Weights of a small mixture-of-experts language model, trained from scratch on English Wikipedia.
Size: 11 layers, width 192, 62M parameters.
Below are experts of layer 6 (counted from 0) of a mixture-of-experts language model. Rows are named router (the router's row for the expert), gate (a neuron's input weights, with its number), up (a neuron's input weights, with its number) and show model dimensions 0-191. Each number is 500 + 50 x the weight over its row's rms, rounded and kept within 0 to 999. Numbers have three digits each.
After each expert's rows: a language model's description of what the expert responds to; "gets" lists some tokens that make up at least twice as much of what it gets as of all text. This comes from a sample of Wikipedia text that the model never trained on. Tokens count by the router's weight.

# expert 49
router:497575518554496524490442508525519529347549575531515556473496479430490464405496519549618416548494506394460511496464478453489526566541461429538540444459420580475550491501441484486562526453530493475523484537525489439501427573475443474513504482501590544484522421567592514500478563486608483471502551456532515587545532463466483527416486479480450489389519439524502494637475497543484447518514551527460431536550436556470520418511492494499527524600460440534490514425512384567433483487456482520563504463477547519499531469527485589522515579496512533595489392418421482552499617512471355500
gate0:436529492602558393511397505511480587509557476495508423395449544521468565440560430430522574562511463543492506519402500491475582463514550611445467461494460516529503395501500555471556501507468479531469529495552458467525535581467526540519593470518455583467475439565475518504452468520480542501535462561550569458537439509513460518471512444410562532553465496403558523500555436534428497509392431489445504532525520445509525473464584589483459512469452376432395534458584514402468499450474451476548480488469488421516516473501407551510496545519477569583463493453413440584505399460508547554
up0:478511603560539425513472526517484525468509452458571549408408382515457437478506497507452503541553551516443451442457537515431415503541456524406518517440502616576579487492467518551568478538495472566484470483602574567441527519556555557553548581516481486508484453500625397532474469534429583526553519494511438569537513447476512584466494486475485545561391595518456513516475387486484435578460494506393462546586520441564534507480409525518445479528527467468416552476452518546512507552489543555468422487480521528445505532469547558563537489550495442501444379485484453543498469481511568418
gate1:464474538499455398503553476537528455450495514419495529533528514562579498435532483531428442543539469524470518477431566539521500481573501513622487551525450501507449582503495493490445621524483449504469487437487515371482543495431489412536444473412538562586452420526473550445593522472536472397453467446532513451472420544483552544506386504534544410423543545392448452430414338496506423534468492523558439567478478522518504569442601438509538477539474462419421478494492492528478490511491529542530469503520447484498585492562506489539455575535526437583513489466514583579532479553485531436
up1:512523568520559445507487498518510517507610477411490404511460486579530477494536486536457491569504562503496511524501549537596458536539597536576603482556626405603461583471467570551488569548550458601603490395500564402518559529530462488483521528532554529547433519496524510503517502495460495527522449447460553533498479453485461490433509468440523495544496481372472474564485430510589501591435467467574453452540413418448443551591442460537416525524442521476474418465492523506547497530454596580506554469474506454495493555494542459540410554483489475560487426516610506535484548442569518473
Sentence subject pronouns. Subject pronouns and auxiliaries opening a clause in biographies and ship histories, such as he, she, they, it, had, has.
gets: " he", " He", " had", " has", " she", " they"

# expert 1
router:514554494458424490539470529540539564409425523579569554480489409475558533454490455558476437484453580483485526491541545467488535592487483492631533506485490402492554410467474469477555585426517426521470509450532504463527478421509504460503516553524506534458514413520500505574533634523569507520380470457533488491541554537461538531464481421498507539508530467508503480540452552580435495600538567574545488496442400561523500515398550440388539495597442529619391530517500469550495494451447462525461445513515575446480551532560478482453467511609504460508492420554423524495552563486496415435
gate1:459470518516547593378479418387516514519549490431545475520546420479555505447523572453524506477509532466468486460418444475545477468484535542492508508539468490455536460438508539519497673499488505531471488460487546402493498482498507568522405466580488590490545482553518439552465441464469516432447468424526483520511559521470534582462441522602548452421434547434464508477436457454509516521537596505595388504512510418566457521552550480467479466536585435501508450568503622547493451487404448495564497575556482540534554472508451444465499544429502458555494555478491506612494488554407555380
up1:512427479519471492472548455453531548494516575498483419457528445484487517533590533387497513444532528447496489420451525503600393535519502452506503453554635469520498495526647638548491537532537521597501499472551565480501523503499481562483510499577561596542483493524490488551572496424543523556471454523507519460522506512457476577437534434464572528517504502480418531539469470509555548575531477425568576505521482415423448517574454428534513510556504494532453432518477556581453465513429482483501507470473441519526572532574525473550475667383437509445522448557649566512495462492540514490
gate2:518535467514551466510477512554470458500488580532499490469514506544529512601533502539445478511458437505486422575537588564479452362523482491444496629495440506579556504522444560485444539493360647557466553448541463472509441450502453414523580489543534584502483468546489549540511498417568478457441480452451471530483554539485520512459586481457475547578531481506483557558507568559538513572590449568481422634459520441477454538411616488560448423435575499524506559474481534474506477433482432461418562467446595503488437453523538513508441548522438510519528542552439534456523514509543461538
up2:504491530494512464508494463579534453526559515519549518461485503418571528536479482444451467507535394468437492485485524493499441496529483598505464535432432528519602532503471485430449568452544470444456497517542545485412520500402520531467521489487512511537591481362496502479444514603496562542540460514485525472495515524505484546508418564396461581548520467451408568488641604471600479520468487492439400494497521515495504492416463505487505502416533478439533522492585467495424544468401516414517555499537487487471569568525539554538414619515327522503537509456546524591411497538572485429
Noun after possessive. Nouns and ordinals right after his, their, its or a, mostly in biographies and sports, such as first, career, debut, office, status.
gets: " first", " career", "0", " office", " JPL", " a"

# expert 16
router:542626361596402579482469528474503534448505525497485538458510523419415442417494433579517524508517467430523497516521531464526583537573486547574423484525493389515490449523570560523513477416523504489495488472474450478482533500479417530495469529517621495434560523573540455550474565519602513460449540541447450568541511614559487503461501463520515504428584485520455414511557485557400477468636510518404506478499537493525441468460572517509511488602461476494496447534539481515441432486549530517479480521537518431495464511615532486519493448450561456502495371419482463549567522455465407510
gate1:539551573423510518538553541465498502480502489443552446551437512498534482502412464403487434516451530500404544508484515556508572482482543578491500549457477542554480525469477499526430598472503521475485499447511584577483532366481417499519371478499508526519468459488546467492539481489459415461453543445448435548521493538599508525498496514472530477423504462523475449487568426503540397590494582534561425446529451415556486537561573550550530501505453486518470392557499409466437515481477474450498516492619396459508592492639519438467490539437452513488541523468426528585518433580476591396
up1:550459443588532451454537558412537525452468583470497434440517470560508547516470485386516469510546568454429518524505476562499449571524502517520550458559585506528492532578536497580410629598546492520508474396594564446447595516555421530460528552519438507616527517508471481512537571428480445505447419527543576518521529541493528462353517465486537476483415501473513563490507518479592490565459475438473449482529499466467497629530514440585482525550468437497543549535523520590512448564537539496520532518512495453500528539633479411448462545381486496501534516510513464513578450508467530538
gate2:508515473582522451490501482497421500459510516459559454470527495586532544450413457509473609491474443512479498521486536565463467401549530519494459559495508450495606518524424506532488545484459582561512506491391444500533465367469494505516521493525520505411487505585521509564518421434460518511470564475609503562486581455434565563442417512489541547631559511482504559531472500434457500495443470470490490562432535504440520423443563512493539460486549530491497467445354510409493493507477454555458447532437508420465436475569515507550492523458443462452393463598436530501550590408458435631
up2:466480472484474553526484512549532545569555517556518557397389415454565389463558523551442437490452501539547448532517437430528576534519553547515497478497542529450526536475426452435600540532571469488553456465518550490504434553566443487451456556450567568477458536482488499513381507600458450481504492512456491452447532534469549462455453478433473505529497522395408556477569602530519471543471518458530406583451541456521512504397526588567535601509449554458512559456501601507445571567385503547512434409501531481458491549563554513576514511547395559491437492491516483501500476553549535464
War words and years. Digits inside dates and years like 2025 or 1920, plus war and attack vocabulary such as World War, invasion, strike.
gets: "1", "9", "2", " ", " War", " war"

# expert 41
router:542563412540530494452398535509582487432499598510568574525474440468512508431599487578579506531496564461465532473579552480544524548512484477568549485425444532540431538541474619525421484528492505535477452479478581471560426500431550431549493467649627499454581488511460422465520604513581494516443491507549443520490552497459485536419492472543542515508529471529466465565493447560420433466502585574517496425588555632509458492498549532553491524508438529533472460461479463534466462485494604416490470553523575407460453491554445530547553474510545547512481436544452535533540523479522457464
gate1:539453470435569526383526513516588526461504506403543475495495448540559444473471531541468503502508566427391533500526495552535445538389491499570453504548519548469500468393580514548477501511564433461441532372447493461469475548450541486533420441495429528454438506466528411480588465450491492387449457413540393496500482492457523460528463593512414518390537503475476516470499404541533429582424528585566464450598459451537467422461534497518405529527505438594441440446460486525512432499465492511406460561531493573537563534518504494514432540465487465488484440572464518537436475495464513474
up1:541446481579508454499538438432489493537524598483510508470512481498553518452492435390479529477522513419564440535517624549622440547525505446526649440568578495552450470535486579556463548554459493637568524431521564502565453485498442530434524459515433513478487444514443479550545542447520464493524448520441541527506413545471577554436448404434569488471604509555462492539431523464585511554506529492495455459561489445491381470530497520493491616518439549485482503470521512582563420539426486568510553424501476527538437446448502432497494521406472544527498450531536536456568459541479472537
gate2:495532474580515441459480518482496473496543602447525532517592568471542546494436446470494499511426533587543510556551537580466414418557550534516569644586553544581565440489439580603436481502494567520551575499491486495479516365450526461491513448582481465501459479578544493544521558390570502594450469436523485474479600496475527573470474457448598596563500495495471441552458460492509508496480446481382463495466490534391524542551542530519556528522527546491510567464470477509522502495511528493522490498495505511432421443465456556468549518486442432497506446516441516555497494486582415647
up2:555534554348448559516558532516466500536456436481524608422435551495487491504501503522485491440515490446476460534464574467519525519467583587497497468502518547547494494447515460493542496491536470508528517475503491510453522511518455562415508584429543478509498586452415488513478556531417473574572415483490497464482439504504530568451481537386451514414519549533488544499558585615631439572451543526526433536424515319434495461499464500485484531494478530489504535427566566508346492487491585514536546436541481468471505567496580484425506526510510541463451512495438431537543534631439532445
Verbs and negation. Negations, modals and verbs in narrative or quoted prose, such as not, never, cannot, couldn't, you, know, want.
gets: " not", " and", " him", " was", "t", " is"

# expert 25
router:518481504495430499505492542515504468457465518602495537440506457510446478428507435502564408554421537430565488412617506482509492481414531486501569449498493473483465395515501454471526590445501487477507513484585503481488517474397437444604524504547530564419487464525496398491483506512562545473457568534533413574598541470476524569447494467549576587535527520575550577559446486527444446609476553542550435546485473555511506410478599526566557464573476453531438496537519479589551517496484494458472460511464509428529445419559463585547449531524488476521456518424545506593558459479566399384
gate0:435511395544505473574473458508467486474445413529494472430441459531564474386611538496560565532498489500506578540438460480597457457556566537397488493463550497522496443497473530476541446439499548463494495489551477461588609506541538544499549460490471576478465347480451544591519500496535576407497565521482553447624488546473434481513476491519529575596569508514435556482545564535488445451391466507489546545507513466499514428414499565463515536499567399425393456440485519503508615494429387461510531566424506529495452508517483545460481521466501555526487496439472450562523501491529554502
up0:451506533451531475471476547484518515507466500548554482458494437579488479497509501487441573496576534584585432424417526597500457438471510456381489468460504560548506552452446506499479454503547535460592456545546493512515549659573496555551564498521515533506507473444553454397538470550551568458481541501474535483618518537470539563490524464437429500604487514599582496521486496549477472566546483520487494528523376449566539535402446488518533512533569436429408541485428445497584537511554559527571462616529467601501429510546500503440511429533493476508459397444534419441481486527544562482
gate1:475452581529539479397492496502493459474548470492607483578476447552573498393509529443439479486539474507449535544573516509517512501427515557553486518505492504571445544467553411504444540503517479444485494399450485420547474523496417535582441546584445592498597544547524431529615420404496579387512477452497495469542546528460546592539559471529507505431544538540520473552424498532521407540485517478564437446496504384528515485415611505514497455541538434463441486492492553519522516532460449435470529474459436450496571502583481408549517455430454486579515503469526502615495397471482495424
up1:540460474519509498419540472503513434521462572482549424447513466608422444477516475465390486562559570436541462465482537574665468613567491471450530429495601502510485517474468585526488473488514510556481472456533556574527618465509474453473473470488486559522539504465420523495476478390545484575456416523555557506581457550505501455487470472491511497508542542525437515530548473486554517527431519518521502411564376482418466502580496505501471501540498508470492540489508506536541506566354510528461593413576594521576528531570545456491428580429445559520501502521506623454506460476535572477
Digits and name pieces. Single digits inside numbers in tables, years and scores, plus pieces of surnames and Thai script, such as 3.1 km, 19-7-8, Dal-g-arno.
gets: "3", "7", "2", "6", "5", "g"

# expert 53
router:495525437510511546540502437523496513424472580539549421482518506543596442358530482528528442562423450516532485507464515504458459593459511543567479577553475355491520469421556516491567454465424428467536403438499491511501399430457544535554427510546503511394512494485471518588429521489607557475449480526484494595507542469473494542531497475477536443555548522575469489584445460486458469452440505507595493493466520587511444442415574498387557533582496471538477534510501487537440500442500544406454563488517500456529493560535412433466463503546520523446507379479469535463587552483474403525
gate1:466481482480533574409550456482499519404617559479518472528438460527565458536548449448475569516490495481414517598555557522546524537530460547549527528610454546480446536483524574535578582539507382553473512436543565442498549543482474487572416480609553569523498466560532471548508487459515539356434533518462529511533507468490507516482469508470578498373652578472509528515477452528537441556490548439514454452429507470531463450522480484508447485585466483541442454554542603470439490454435471464530480574578444569532571492618505427467486492443506448493465519502505475555465408496501446504
up1:509437486486522509527546490488535568512521537432465414546469459481569462537529409417518487479586497466453495548504562596530507563499564526557547477585580507538473519561475582540509610548528457597562540430510480491492480512547480555520537529449555546508488476550479550546494593567491467529474423545505517545557468516470559500406432390423502481432487500417478561531438497502622513585470487444559528516525466504464499543586477479485358467570505498493533477509411536503533499552425503496542539421529545531577467465602487458435452540440377529541521579596587559518423472491604540515
gate2:490539403609449520503497531478460460452488524523574431547487461525557481516503468492499441424514482476498480515540518515521426440575513474491528600539477573574551485497528567514463513532405463613472533432432543382521570472480478429506451495548556525513495555539544558693523525462497526535474402443501477511474546549441495574407416509548479483558502470547480514573541501532488532487519449425461486565449521523441405522440583532491527516405534513483479464550399565523514530453470540468362555452529477468477390477481461528465433540490433506450431523590449611533504446520516486573
up2:529522539532446473505493514653519460528427474455483654510480525522551408499503413445475451494509438506481488447481492563522519515435552478486510462475419618552506543541421460564495509531532499468583524518450449472444519608483509499501575502565503408461473517457485493555431498579474506495546478521494566597574437556488549547511363444386404542515514504420465464471500546545558471448451568584450474513563481416531494479504467475515503460527503458503445464525550523497477432617433485515475494449534518568401488612485477581452534497573463507423512522427461423527459477594537553450
Infobox and lineup codes. Country codes, month names, Preceded, and colons in infoboxes and sports lineup tables, e.g. ITA, FRA, No.:, Score:.
gets: " Preceded", " June", "1", " January", " February", " March"

# expert 26
router:519542483565468480567430525536480542536548648577522551434502474450497470457564508456509540554517535467501521471519435474465446517522455577505433559409443502472444409494537415549552570492562455482502400389538476447508544472411478442572484475502521516439538475561535431584471545456540552505437566490425529599602478578509563460518498465477455492464530510526553514619386454481433461501522433539570375501506582534504448475487513576479490528548488574559494584452504484618493516482415538486521544491544550466536456434509463487525545493520467496527404410509472500582600518471532479473
gate0:489465371526497412487525403556454546521565536554492393419464489539492491467499498442526440539554480586494601550398452538517479466544537513432475521498475485558530419482430481430565578437478534566523504469511406557465529523602528481528566473427486481543510466565567507528488565508495565463450539497540621537490543570535461488515511549439595545571471510502504521476570477512530470485519495487467548542535578438472570444485466585508566564490588425478382512484505516427392534466544417618475546475524536426499507492445496504479455546511403546489410449461452487528603493535512588512
up0:506569511459454493515529507509506500468509510488567547465571419560581464417524560507514415503588518523550440409400512461526440464500489490370417516426407575548527556423467460501589478537514495497545477591553475530429579567577483494518490575514477512411525480562513407452502507485494566520517455484529557501588591574405615567524546456417457494522488450540537527521474504457441479523503563437512479599530452454523543445489436475448451540504522443463394492591480456551477505602469523551438511545463507479471416500473508615493506399449453514455406452507487512463509479525577510457
gate1:499483595440484482437544545478537444469559452429550453496451374477543478506540476464474500471554478452425500548522505525596520545453546490548461525540494441560440613457452571535507578532531351491471438458532490433461545491505481515522388526484437595505524541434522466573507481438490444584441556387584491525541461602496516518472533502471510450488464557532515502520608416501546464604526546500577363461505524456556438527434529461533467479517482488501511485463500565567528531446508542544496550463496525598591563512610542543495512598462552495486562494451547508591517479497433541439
up1:516527498462555505454488521370554517544515537427504474513526496526506535466545470466439504519547537510517521517418523521552510581495548440465540538555630516652464485519558639566454528599441522640522466508556506528508525453565449464528478521479467605516516534488458501571571476453536495552488504536460488532553461473429555477517496463443545462410482493456435520487544570541507472505516432483539491416553445472422496565576455511585466471566427477497447496503432588618542534537469531566491583426541610474507532493607497405496448545499431555471546535550508573550508549469540553419
Quantifiers and determiners. Quantifying words such as most, some, many, several, all, other, often beginning a phrase before of, such as most of the songs.
gets: " all", " other", " some", " many", " such", " used"

# expert 47
router:448563434471428431559531440509509466429551571513583451472491384467536453456521485531517480517594477489567383540528522472611527521476510462521469505480455493478603417554543549502559476478539528446467436446525460488542501539511417377577489516572552415471540438541503419484476554599610497433342475498522458540532467418547526587503509489484503547520552511521605538451441428525481444564515517516496520453534449542522467406458605474493479494535447509559453475563459488541496529564514491479533506504490511475518495476582541473473483472526482464513446510449490571524610602413556403460
gate0:528536504499524465539525541509458577462510493458482447459401416525499434543535475508572475460494437505500528490578480539504426527521469482417365539497450522545521469483558530532529478381505545587519507498497449507497530466453538541494524458523517648468457470440508465453534517525599583516480433565493521498476511461550415444530528459496553538499504520574546472487563535633380501540454564483432560495506594501496546368496501497497531520512514518498395446482479478471499589473452454533460593526454510474481440355542456513562407564529359526603458555498437492545563538522562575495
up0:458477568488492512548478467532548539402513446465587507411422480497530413447492443567458488491544477592470369397519488423449376463535523480472463437465433537545563525526459496480550401513457429516418484517523441553439506467519476512460561499525517607463528510523567482455604524503463524519458478505583438512536630475552575571461502465495498428564497555571534595491446435593464396589494528497429601480506489491534568428440500442486484499502475435502518431530559553504476512486462571512458533609480499518495514435562456522534432466554467569577442508495520434516502549529564523533
gate1:511506500477493473470522489519475424496519530437458500444590447428523444460531540358496487477568515553443428439505481543618462597519573544534543475533446530549394522439525499532609556481448469460455454363492508456556527495550476461525470523487441476548518532548539433435594409512471525471440472452562458456559447538512456540515521537527487516477587455438541480489539382482473526573600573565500457484472532445565455445530509480538450445462536452520530456476505568455572512472482475479379541433584474487507551467609498457426481499538539458646504519494555437501573478504438575461
up1:542556499471467464554538421514579479512537587486507370513523553569543487462548423375475525517571526504482427432518543563641483506520523463531529496563573479525491445573534524600434588541492422536508437374538520482532549510578484510482441523384509608461440492563483496549496427482494522572562404611510482502592473555518498494437467504477532449544517539508489497539487436536599546525476459550481527533485441464519514447516485502522394503409453515497543478443503494579562512594497489575457540403507512508521500438486523440443415547447491513492475518530586555496585444489543565543
Romance-language name fragments. Short words and pieces in Italian, Spanish, Portuguese, French or Japanese names and titles, e.g. Le nozze, São, Pamplona, no, del.
gets: " No", " no", "ia", " al", " e", " La"

# expert 2
router:481532393576467507526412497529460471494492564486492520452594437469491517439462517564645487556573526569497509444537482479531490478483521561512490485605457463475531421471586536642613471513529493403537588531522435508541435422400505481504498543495525508490597522523505548500449498538572429512401544470565412505478543553447527585409494492492539446524546416525498499536481452564525467527620546555526451516545539469471417480431548547525433476564450469554471550489492467427499498584511485417520510516496566439482550526603534547442441486501572467515407477493413510575556492491483503454
gate0:525488390525492413579455652562476619491527475499524446421445513579556493537632463349573452521549544526586568525399416459562534512470446549387471545543527503525504399518525552554541549453530510540505546489533487513468507534517524527541533452469457553581465429517475459468556512532615530525495489507441542494551494492527496506495531480542470462526514508488465439462511499517488517447386522509445574560534582492471501462441529575398500477451479458461390540527541506443483495531528450448526503528390527493508496474522425564489361483465479593511452539492482541515509478529478594531
up0:552464466515516461501488559473512563425533532423620507557451480514533462454564428480496513502582610587519463478404485542481427434464507487413458469591451552611483424553440547462538411543528547610560484539531459597490579490495542576490576503504532550523575456515510462524510411554442514473575514455537495508490577467480516532554497586401428485541497514548515624537434497496496466521462533526451526492516514486561531433448572442479421527489524428488347470544469555370527510558538551566524495560513513549478468508613485527527522481516484431476491550461559503562513495508495535424
gate1:527539575441415540403565501457509483475508529413592459515570527470540418416445474512498418490535543512500544474524536554583548478617478540512516515471441485604484437462457547493498530456560475507432528497553412408470491471522475437479415523534561498508533513475528515519567497518513518431407473399587499545458480520502569552547544526585392434486518545464474492463465436504513471545516603504578454454484488443535429435437462504486395500471474456535495428552496549452508500568458470488547480440479408478527537509648451483529532506444500502546436571464372501556431385593470501499
up1:509463481438512526492519493382526568474504516516461489518492498499552480550588393406466538558559554504454498430513507580522525569504599526523543496582654496604495488593448623532460604498507503569496527458490544491477538490461514481484482585498393452474484468505444443565521529446507465525587492464513567456574472543481598497495474445503465507514500509484447503521461526566572506584546523526512530539517433452472463583493414524517465540528500528570549492466449532514507533514444397553516606421525533413528447419512526468416547612443381530550581519462485588553505442496523527427
Prepositions in titles. The word of and other prepositions inside official titles and proper names, such as House of Representatives, County of Hertford, Battle of.
gets: " of", " in", " de", " from", " for", " at"

# expert 6
router:469596409566468557509447538501530514498480515495506475537470402459466392313504525508483508529492563514515457460455490417508534487546507597549543499553515460562479470474516528520589468529566528491484493397533503494588514485452509467556456464505563473488524495521475457429418662497556520533419476471460473531539537558483482500536511455519504536457633469523440548616504478579486516503542449546609404429604459551498458458496554488512456444555453537585462488565526490517452475542448603519455459559511531456530483441536464541549479513450502485620417410476502561554523486537466420502
gate0:501515438589510385548532426545491543467533502500482445427465495570556447403537579443511538524580520528476610552410465466517536533541473544387429499490528516518551485471496467558556440502565571539495556569563501465531551514448535493468536504477436553415461435516601541477467497514627513494517462469504522578440413547508456453542502532516553523470569527479464480543496498502473369449471466405468500469550558424464558436489510555429518552535630536470418472563518434480448540474462380520521586534466504526496432500485429497477427523415432575529514581534424487520555467475478572499
up0:530518573542490447593431561538504608530518543573549546460469434573545403398587518502485548469495596566494359478444476444467488448531505486385369477503466586540571552559476600545550422515510512465512481494511473482554555501552451523541615474516519468449497444511594494533484509482522536528491522491570518496515532534449570509538501432423484467503536520500494560563441556545496447534593392505489522498627542451503548417546491525457494460538536486496447504523480546474593555561533578479476442532471515540554441563484506565541538381522463452541475493413531409482540475476498524545
gate1:464577481405475539405559523558497509441515515398525466570494473473510504467458536480424432453574475389439477518537482503581484431546496542584442527407468436459439512456467569550510589542587486487541514482520507451509514544529545473612458483434539562465544532499465453490570465486451441424435478381527545489491548523490534560482459448538470514517487614485470410530513380549529439493516531547622434540478480488570478467405522465417487425444449500525482502531456601544433459475422487474556485519473374523500574403577414478538567544497486441532473455503552500470531457538519501482
up1:551426525531505479469477466526444474545505549436455421434515507453528415567485491498519486536491503406495530477523498545518518561579523487428492470488642503538542502552438633673474564520480468632496490433527485502533556486522480534483465552494529582527489486527475540555523449478427457502509417545510531431506455408485495492390517463476444455549552594484493460615447506509583516495533446475485457445544425389442494581569523476548504567544479470501517484498457555623494425478410511565561565500445583487518460495519560479456476556486398596540546493520583533478499447513561497550
Hyphens and fixed prepositions. Hyphens inside compounds and words after phrase-opening prepositions, as in in-law, in-kind, in order, in addition, in charge.
gets: "-", " of", "ing", " over", " in", " order"

# expert 38
router:552524457542471564482417500549457483503504546507534553513555382438487516448552490554506462530514489504477524450577489446566522469421503471566502494565537461470507456603458604588534483533479551429514515419581460507575446459480497563506393551549531499370461496546575485557498512476586567503475485546537457550503457532532490513380460478518462570439507478506551510546416472457458422488536569523489378581515519492488519391474577569480458501519460582594506485533521412598427386453468538442458552462553518418431468480530459477399465464523504484512463377497477544548561533499497475520
gate5:492453471450492573509462489471591398492509532632545494403517373616516462446511514530452447510543445469461442466482536442557481520477507509513556469470579515545488431513437553481479480577445523507523526551424487556555502596565467490444452500579496439484428541598449442490571554539482509559433573550483455581551497536507527442451429596548368455597492463513473547581395440547468487425636378488536466455562562544524428610522489502545506513517448505485449501489481459538496546419426468492562478490522457508527505517522479464480533525476464488497505522445516606523510495490476540490
up5:478557463503534505579483606516507535485549593416498520566487438525551519495450565515458470469474500551392552564498459449509511474519467458429542526461529563445473534587402589498521438459468490435572492544501504583510465533565536433501451474498608454515526510567496437474456606476527483533468506502613521562539517592500486548533530565496408522608529538531421494500457575483470436554439403424474498549503467605522456634506469590468499545437477438480499386455449475525597482483514534538480547600419506521524496485492465501466490470524474500495490375495506598443507496534602454474
gate6:481501519504432538427535538522512513456573467424588511470492526590544518559431505504506463576437520510463446502562460592517490393416530444387591433575567425525497483571490496451449511489486576523483491525584498474443418544526547444537502581554536548510490544576503527614517547599621478480475461526393425472536516552432464421514491457554458513491508446529473550469478570506543495546490466472535496524459529568496532507499486481465450432478439480444529439583481497428512555560549498472607472408474525413611466478581481494497481450536470552620494437441585415485505449551484542483
up6:472537567432404515522527528506485366455524491484426501486497481397548441553485504501545661557531454478414440558510594536532529446494505408449527525585509515475482498488528511452452466540610474449435479471546547563572470527464476346491460451542565551542447437498524500482429540508427439526353474474513470456509557418529520417567422487611527384531459498543479483474520524485536568543486582458565449476516597458532518490528508518530532558443389501462479570546507507528519513518439533526456528533533475538555528484483517541507476430519517471505515406404445549551452489466550499467
Initial capitals after brackets. Single capital letters or short word-starts right after an opening parenthesis, quote or line break, such as (R), (Saudi, (M.
gets: "S", "W", "M", "T", "R", "C"

# expert 54
router:469503466545515488548503547464571483455472526554577538422464362574486562440501529575535440456554490523548434538567540457495532568512437472589495467483542390523482568563572517560468512447550520505482531448528505553419479382496481472623460487543634539418589428533477482491485558517613495488453439506510423509513433566548506521466473475561536568429584504529506529526439444519511492450490515519455430519561507525467453486434628509511499482555447488536470449512477420505472503422481495406446513528463502516527477458651532569468509492526575524502438461425496486619492500457464419519
gate1:424438550514504581483538487454534476483527592563522440489419448487530430510453481510538453497490475496404410466561460564545457557407568572554508520505506592495448497397507499572444540507470468525488558432512414511491455525526522534574410524628493503506559460548445460489493526482515424418415454458556509376506508469456512483510511577558497390448475481498540515569477483422516491597505539546545377502517516490519483449493533539496563538562467503522451392522524565464459462488420487479537492544571495633446547556593492502579430546512431475527491529541560526629492432502461459454
up1:481538532615483514497467480456490491475505544428552494570476475443521444465475518389452474477544493542478498491437545544572471542457505513498515408523619461519534462641517484555437622533568421580546514435509572486512544562614489533451487502484526523544453493504446515500508502452544394524506423512435530531580413545506612477457517463480439505534517530498466527573485528444640564533448462492532524557519536459482460488553499447522493535565501479542562508556459540621453510516455528565497504435433516513557481465560512398530471605383487500586486421484584606567477459494501468551
gate2:549480453528548531446554522508554516473504546565542514488553543515523434535528592498495561471484459580518438558499512606486463512472495435513533540504489422560568529496464521523508536542445494570429583432431510437505530484549466540511501580598517558418468446584439545577525495421555494578443479500515487447551444469435556517462585547540521561500511477604531572465511550552460489572503369501453511565468544445372430585394567592516467507528573562515485454454339437496507431496485502474422466499510509502520404389571531493473492506527450512506504540580520598494523497492555519515
up2:566442525520505554584521554528504483580503465492471582519436478411520448572471440505499453503508458493471500425502520457526536480531491556401452514390481623515570477516550496490527424460478419474555522452549480536442543457467511493491481527506437410571503482440476574500406495594514471485373497521508509582456457588467568502453324506422445441505599527418446451487515548578603453447485482522532466566494525478562496485559484468424481491416461412427550524506533589448514499475349544449572571400536515525451545540522497507489487508541487502457475510469531471527457477549519528535
Foreign name letters. Single consonant pieces like f, z, q, c, gh inside non-English place and personal names, as in Se-f-ton, Is-f-ahan, Az-c-árraga.
gets: "f", "z", "k", "v", "ch", "c"

# expert 21
router:548493471554421490497511518508489573520522521542580547505502448452500446449534511553580470443451436447563480528612534485530445558570552471575529452471424491492538451445545475504512589504558484442524478503515548348515449552451492511600505561474469561448546476557529428545448575515529491497458532500573466458533496484512454564477482422433514549433486452477524473604447493414478432594481485458448438571483487482465458406424455534425443544562523572587525530547508528468439535484476574454557611559511487460512570522517482593502467446519490375510500412471405383441482573542479452472
gate1:450523510492492511400538430484565518459428450371550431536447414545539453445565491519517510480544463436446504461566516525532417513525534537475446560519481527525545498476537534569480559533550484498477491416447518444540476465526462509519482549476473567456520583528497448537579490451482507420391498390544481425478553473617502538443498496552460478384419513384508428510517361490460403544498492515499407439538540443513481431484512492503470485558449501541468500447502516516483487523430413559494574547571373540500515400594467464510524534546612394507505476498445559571542491462497525458
up1:495503488463523528501475499525508536524556526415496422451475486493494555503424468442455502520541545473512537442521458549654509549576534492551528375534653491539431543572518529627483614452442473637501536412463587504476585543492455521531423536566496516551490568483457525548513474483519574512484506553484591437564351546447501497455518405483547507570544549486573518494476438480525475594514506493548477505519485488448488627585466566533511514532475524468488540420454519580546475573386493502518499482470554519538484576488519468485467531448508552575546511534551563431514539500551496501
gate2:514478522550511495506571536540472479416479596511504560466577508539529490491481469471512460455398525528550585496489522551500476396439555449510510642435483454476528479446442571565478503568508587603490546513447483359474502369509468492546536494527532447491423470524536624588504532502456495518503467492464407534561556454455542564435412456400568458535529555501514516597496553467519501524455451520435474562481409487413515474419553556470575588452532493510498496423389519436562514539544457490438527514464468474471493420507496554459486520501506557462485513478437558473493488388463468593
up2:596439463390550460459614491548516526531506480514561499499504442500476552533501503428448429482519490476511532474503528452599537579470522529489500513544531657522487598582430518531575493484568525515582468449530492487444510566534519531531529478451552445553536431387518533487429516577461473542489483455463458485443438563556565479493423524447444509537532459502480487596543611490520530484465514512494434588495462462484513494502462494504539537343459449484535423404589454507361420467483454522545490404558548481414474540527492525511500468517403567440509540478584487548436498534550560451
Sports statistics words. Words like goals, score, home run and Notes in sports text, plus A, a or blank cells in table rows.
gets: " A", " a", " ", " B", " home", "A"